{"normalize_top_k": true, "balance_loss": 0.00236, "tie_word_embeddings": false, "optimizer": "adamw"}
Below are experts of layer 5 (counted from 0) of a mixture-of-experts language model. Rows are named router (the router's row for the expert) and show model dimensions 0-191. Each number is 500 + 25 x the weight over its row's rms, rounded and kept within 0 to 999. Numbers have three digits each.
Before each expert's rows: a language model's description of what the expert responds to. This comes from a sample of Wikipedia text that the model never trained on.

# expert 22
Description: Table pipes and colons
router:460545529448481508526541493517484459516485476452499535518447424444484451496523481508489456502449500539504490506484504504501469544515488536464482471494511516539494528481482492558463509534467463484465489472494478530499503490487504478483487554555512497492494536519527522478512536542520510495487540476512535511521466483512495503530511490484501546460496501491499552491514494552499524477522528516486491492487508524478495500540509491519459517488525497478492478508525478512472508483519517517487475518472491480526546504476515496492486504496511466537473523510485525457511496501500506511

# expert 20
Description: Sports career articles
router:448493491428475520492488489504470508501520505495465529480468438500469513497500538519489466502481512525518507513492483536492503504488499537507458464508528476509475561503502521543490458494485474525491514463530494506485478526484494503514498497487513518459517524491521487506478521505495499498509540469528546550519441520531502478533550516482492478475480514492493511483542449506467493483518511520506532520520518544484468544470514497556483480533462533512487517526526460498473544475530507507486513524483461475514546472524508511467515508498507508485473511540465552529521507492526488485

# expert 14
Description: Possessives and name pieces
router:494475499488493515551473512474509505493532503486475514540481440465546444502519496465477503507496481537528516519483502520531497506488493527471465504491511519514456547484462521512471496497449507516456519495524524481470465474483500470532488511510515501458480531498509515488457484493520494503512509513519539475525504533523487522522540486491533489477451532466540512510463462519481487495525523476503535548509473530505505526515542492529490497483474537504491485499506475515511481471515537508535447543491511505540503523530485511439514467541515515509504538540462535526524511478476542496

# expert 18
Description: On and con pieces
router:517514517441518457530510509494510436461518526487478494501463465478465490531490546519491518449496502509504529487459518505492454512511481526479461482496480490528494540489498515525487501520515517481479488444550551541563480532473482491478479494473493474487484498547528486492500558550528520468501519501475545531517467496550496499496521517481533533451474467529519549476530471542482493516527474514482534546491500512509517534518500502505473506515496488498498495523490475518478525535510499508503507483523480519546522517469494516470517477500487490503480509534507502512518495517483538511

# expert 5
Description: Space before numbers
router:472466506432482542518495518471483497489487506497450503515491479497486461514492549493488470487506478514489537487503497546497477494488492509466468471490495494529468533491515523535470503494476471529465521472536501489573448467512528497482505551505505500479479549498520508476474509505498504482473541499525503518477458524521492482526546482480537518495465499519512563483513446521481486514563542534487508542508522515474466512503507489507489491474481510467509495498498475520480473521499504522532461516522471486540486519465521513476565519479472495508454502542496506478528517497469503511

# expert 8
Description: Digits and heading ends
router:494488496464501524568498483492483485471522510455491481506473451498469469487529471478503484481454478512502477490502482495468490528514455527513504526545483507491487513468506502542491530512473471532474485446500507520545481476525474541482515497530483500488492483534479510477501528489509517487456516473536566507467438521519488482535519508488550514487462509491500525504504464528521494512580473527470523523501476528506481513528497498504486490543511528525508466518507496518524497524530531512517488513488506487521475534511531490442553485480511477516494525520482492488553507500514509446

# expert 4
Description: Digits in tables
router:465496514483489500548473515494514453446525454468488508512508436487513484532509510498515483504485492516503532497514464485534493504507513543454484505523509509476510576455512485523501462513492490495457469447508524485536513508496520538532495513513516474491464529491491508470484527519511540534491549489501547520511443531503496476559507535479543498417489485509492539523510467516491488472554480521480522513496473510490492492522509523526482522547510531506482477523511467484495506505537506518499474531502469504498483526521517500463558481507509523513483523500496490515521474506498510490

# expert 7
Description: Mid-word pieces
router:464453503474501503543504475482511483474491491488507565523466496488472483476506468477510453487454508533508525486533558532497474508484499494456477461550491530490517556486513487548464548505466506503451485512524485515515511479502505500486494533486509538496486510487484493486542507529493586505510552487511515516498469494487506521522541490481519510517465463494488558516521452499485507519522491483513501518509534499485475531519510427518509484506454491515489525530513470494486513513510544530506499480481476506509519491509480503452545497472488481488498512489500500484535535510481490460

# expert 26
Description: Word-final suffixes
router:486506503501466469514518516507490460470508476475458512521450480489462453510498508505480469506464518511515484483510508535524482516467514537477511484524523492468496508467508508538487514475491532497467448477523479509524490515527532526470495489516494507479448496490535503502479504555497512490479544431470542500499443508524528447517523483464522504486475499522515522523538459496482518472510499471478516495473500540475517494503497468520505533528463546523509537501538499549472483506493546523499477493536535462538518507501492514434540491484487470492507485533502527514525528527468495489

# expert 17
Description: Opening brackets and quotes
router:500510513450506545555508515501491490482507509467463471493448476475514489513477503468535516465494501499470555480486496505482506480497502528460451492523519496472456525520484487510518520522514478500430471474461481501523486509522492493471492490534513508479491504483547512495507533539502519505530502446513528490481448465517510488488518485483523486517505563500509506521524467533461476523521519518496527537521536510449509505497527513507477484520503516521510506501514445497490532526472543516483504492517504451552520496484464489449539505523450504510486485540500542478539482498461495476

# expert 24
Description: Foreign name letters
router:512509555489493469486481522503466520480481503491483531526510423487530460540489513471507521479442523499516545493495496507526460499521500483501491518506508533516485519490478495549432474507450526541463519462500523466485465523496540481497503522484471493488455512524494537519475494503494507481517528445507517499495464476534483500515502534489524480458498521478469565501538517519484495517533497498504536511470487505495502534478532468521500514474506498518494489496521487547513510483515514523490479512510483499500493513473497502399553493506478520524477544538532515518505497515495490496

# expert 12
Description: Early word pieces
router:518500472476507493509498506486490468504529484488487479556513440506486457505528461478531438455469515534525532466477520548525489491487534529473516478527475493534480569484483536572497519466465469531439455455514516507509533506534537505490520509511503520482512538492499497508469494490494511486498545470534481505492461524517489496500489504481507554506504506497531551493520472468496481496528534522489512481520534503473460510509513493476465499497456483472492491509522512486481520485504503500528473493525497500501490498457503486473512533470500499496490512512485531529528525530455453517

# expert 31
Description: Second word pieces
router:527451516471507526563510503465502504506478506463463512524523472454465467491512488485565488443474518534551529495458478474467498522494512513481513503486489509474514508481494522540489476512460531509477490483498508483527461497512501505490478516500516530478476537525539514524455497513489537492509512470489566495512475512510476521550528487495500519447473467513507529497466493547490501489545495491535539490526528505488479527484516473537484531517533481486476512500513454517477535499513529486472516510515458512527523513505495454472560513474470468484481508519472526490507484476510506490

# expert 2
Description: Institution nouns, word pieces
router:495446510464485516529484486469526479492520456479470469496479482533513509498478496479519445496474515517499539485493481541517463516538504513439483473532496512492454539514484505517516482501473523494467492458541530521546521501510515518526528543504496539499511522475543507508508487550540494464509500477493523527484501515503486508515506484541522553454445534504486523498512481494463453498524475499494479498511480537473512493534543469555484525514504517544502487522539497486462531511495545492495502503514472500531522494499488495436526468456488482493467463511476519494523512491502522491

# expert 15
Description: Suffix endings
router:495487471458481523518476508503517500465528476508473483491447496485515478521484501536519500525517506501499537484496507545509477520521475538483511499477512545473518558499478536510501511499470516509433475506536515529508475512465526503526503528451481507458489491492476484506531512523538525480463511445521527527484484510518456485521513514517513499447432520496528550518529492497484465515536515530476507556481473519483463491542494478503512498484443496546502507530526453512465514490536504513522495518524515456490468523494494517464532500526472468489482512542507505516493466518527480493

# expert 23
Description: Word-start stems
router:478488525435503476538508439486513496455521495490451500513496481470524465546494528489494468452497495519487500492494521501475468486500496525491482495485486493502503524497513542547502493503505516527434513507559505542504495532501516497499510530488454455517489488544517505480509479526494509493553507507507516483486475528491498484503484528464513506475474510499487526517512477513497480541535500544486528524517519523471435514528495505542495539517495551498516478516513470479488503510521521552495506537494524517475553562479485529446536491527495534537504510495513487471499516525453482471

# expert 0
Description: List separators
router:463507495468500502533487507490503474530523462472480511476511431484524480520486486510519463480484510529524480484485499484494525513504461542455477480484511481469483528501478520555478531498505490513481488444513483496492472502483534489489550564519522483508526516533508493527519512514536494514493519436507537503530486515514486471546525507469541506516465484474530564540510499495469467475539508522495523522544521505458458535496535474499485519469465519489495474518485503501497512480500507525536458529500491484485512481482482518466511525519447527532479486516465489473551486497526493478

# expert 10
Description: Commas and relatives
router:519457528434525543542505507488470492470489476506477515501470495503500501491452490472529443475457503573502512478455518514497488515497464546474506508479516517510496516471517505527478511479449500558438484476484507511489463472503534487488501515525531497477510508473498527518483484521478493472469534437541506514512493497503503512544516508456547494449464484513497516493512493501485511509525514503489505484535489498501467480545505493522508504484494478496509510508541442514517497532496511529510518523515511485523512495479489481479522545545520476535512514502466560451512497522494478472

# expert 9
Description: Name endings
router:469443521471502486521520544496494476499490465499435518500455453481519429500491524490485516467447487517506514521475526506488470507513504508490471486468539479475467509466505532531476478532499502498489465453488539492521505509488567500540543513537497488492486510506494528501514472536515508515488549473474525476522476505501494469518502495535516535452474531464489562499514512527478487495541475508519493518504492513498502511541533493519504515480533505499511476531519503506528527505489505521500493538516471473516530496504528534415532487505452537495485516494473490479520500484501507480

# expert 21
Description: Plural and inflection endings
router:478473492442495461537512502518489505476477470502441512484474475461518453534492517483480459483440486513498519451493499533507480486488529528477466546488499507481491504482487518552482548513483462527458527498494498445527473504501515524467524495481489533497506546500500473501527523508513526461545547495500525520527486516477516537548516480517527480460465509497548546522556489477524493493540498494513485506507476468481486499534493507526465506516515508485498476511510498554487490537500504539535501501475508473524514518497495476457534471541527488520460511508526510500533497493497502509

# expert 3
Description: Table field starts
router:473454537498485511538503492507501484509532497507490483479468440500473476520490524525496464472515487545514509485459502510481498501487462542478502510512487522493516509494538483542493439507489492497459473475516494487490471523507545476512511509529489494466497535512520507486516525528517565492530539447474518504490424550520469492506528469515518483459504527482534533490499494503512466494554489510494518486485545528473474526487528486552473481499486507489518481526521495498494535510528556502481450519527482480534510491511526523444558475499483458498468484511508497489511497507466499488

# expert 28
Description: Word-initial capitals
router:513488520504506525536477499462518491480532513487485505518450434519479492530481486487501497466474471544500539482493509521502483504515498531496477507512492511512455566499492513532474490504477511515457510489510513520529463503498538489528509478513502509454467523522521525502504500498530507508501544460491535518506490486517512494549538489488518479502478516473512557519462488508452486529557483511466571531457531567468487533502495500498481478454475477486536486492517493503506538550518502540466475491499503479490484524464485475465540513499489488480471527488517483473532481480473508461

# expert 25
Description: Prepositions and conjunctions
router:502541509473496524516508500517496457483503456500471507471506483497477463486463536502524467458475535510483512498473472481490497501504487506486470516504480548506452509459520509548486504518456474485444521466509449492540473487522502516513544502531512446489490501482489514497527543516508532492499517485537504508510484514497476497524483518491562513505408508483522526500483456486483466497500520534521482505504521516519476527529536497555496513514488499518476457512514453541513506553534478503529439495509463486497524484507500499453542492504471496472480494504489515512530515487527536506

# expert 19
Description: Census and geography words
router:523505488442494518529520473462509480505503512484434485493464475485479463521494505508511500447476483495535537484455504497529500501489485529464488503521513507496477542497498505510459517500473478540468497504492505510522493495501490531525500543507550488490469474529483533510448545499507513507523558451500542516497504522497527481509480476489509508471483526466470516485517457525546535506513508548487553500514480517485527515474522469553479499470518533506520523508489469524461475497559524492506508491463505488533503488496522521424501489508478481530479519534519520511551507487460508490

# expert 1
Description: Closing parentheses, misc fragments
router:508457507484517533518491504469485454503515472480475479512458465496517453497490509482474492476508498515506535478459510516482496523512486542456510528549505542496457515470509477582485503489486478528447515485515505500516517519480527513514507529491528466450479502508503533476525514545501515481463534493495494551482457535526520498516536476479489516434480496483451535540502490525488502487528493473519523520510516498478510463492509516538490498513475508554494544520497502485505509494504549553526453475535497490514487499481505551454517500499451517498485509524492534482518489491493512483

# expert 16
Description: Inner word syllables
router:515511514471495497511463510498474515506467506503493483513468435516507478505512544471495469498502547516478538504483475472472474499477489491435522504472521537464496542501507473568456492496468496477453511501509536481502501515521525493483503500495518512525519484520483522465459496474507564467505509461527518488506485530531469508510499483469531522446485515485520532505479465554517470468511474529522512520508479515461548462498541468512483514493513519459492495531504446479504512541535539524533488493485497539520492506503494510472514512493491490499488513508523553449538526490529499491

# expert 27
Description: Sentence-ending periods
router:501473523473497513529522508500521475504522477493490521543482434461481512474504506439499444489466509493494494498489537476489448522503512521474502464496512516516477558486493528532508503507467493501501477433517474509552484515484502507524482522494466475475499513512501486514484484553502534497472530502474536510502445515507479517503533506540529486496496503493532541505492446510445508496527490487539507496491523510488513484531507495521480478476489485468534512541502495478506551458513507521494435502542494477530483525481511510454522532486493516472486504505469538477550479449495516457

# expert 11
Description: Function words, copulas
router:514498489476473500546478506477497464490512471490488494515429477511492495502504503483478476464480480502488503476498498524503491482537479537485486516537507519495519517491521477523494509511429490485477514452480452502538456511474497514502518522517491502454480531494560478494470491536528539496527522468511542528520480528507517483529531524513506540497455536491498528493472464528473513488518519501524517536523472515470487509522481513565485497501489515463483520481537430500494503476519485475494497565502486478543512513490493554474533495495524481540511479495485524498561533527524518472

# expert 13
Description: Years and score digits
router:484480480487474508555499531515505506499499520467492505499524489524501472475505499509508464470444476534497483523505525519481470494467513514492522489505526501491520559519497516561498468498508498529469489514515489517544498502477479525485491532476484505453499502490537489481492505534513530511503564438517508484461455555504467497528521516453538524463456493513491532496528444471460468486545500500505514508494521498489535499514517497503496493528481513518529528510505435471502521518533492486491474515466466494548515524512543531440541518514507533487491497511486529486537523513487464465

# expert 6
Description: Mid-word pieces
router:506526511465460478516512537504527478533509521495455520504474475495515446491492527532508463476494518524533480513518508480506514533498517541447498504486503467478499515469490497524501456486523512533428493477507507504507502503496478518524499515490513509474473489528521524519468500492500490480497549471514548460496452490544466501502505497531536544460460527508535562503480479526480492478546511522468500500535498498506483551491492460527458486521504488485530452523487477526487472498492543533482513529533490456529505495466522534456555459499477511499475481507491492482525532493501487488

# expert 30
Description: Digits and endings
router:511479509445490489539494529501494483492518508496455519491478422507510499521470505460516513455527507523505520490487485497470457494485481517477491477508504532520482557502496535536480464497441492477483499467543494534522538513518489501486527533524511483490468505474498529460482476559548516503497528478490514513487453513480487478566471500511515481461492530510515531485528495499517465513552525514545486545499505505485468505515514459503461500488511522517494538482491441474534501503515522513531469492488477489492482533489490498478517529498448523539485468515479535539529476505484514496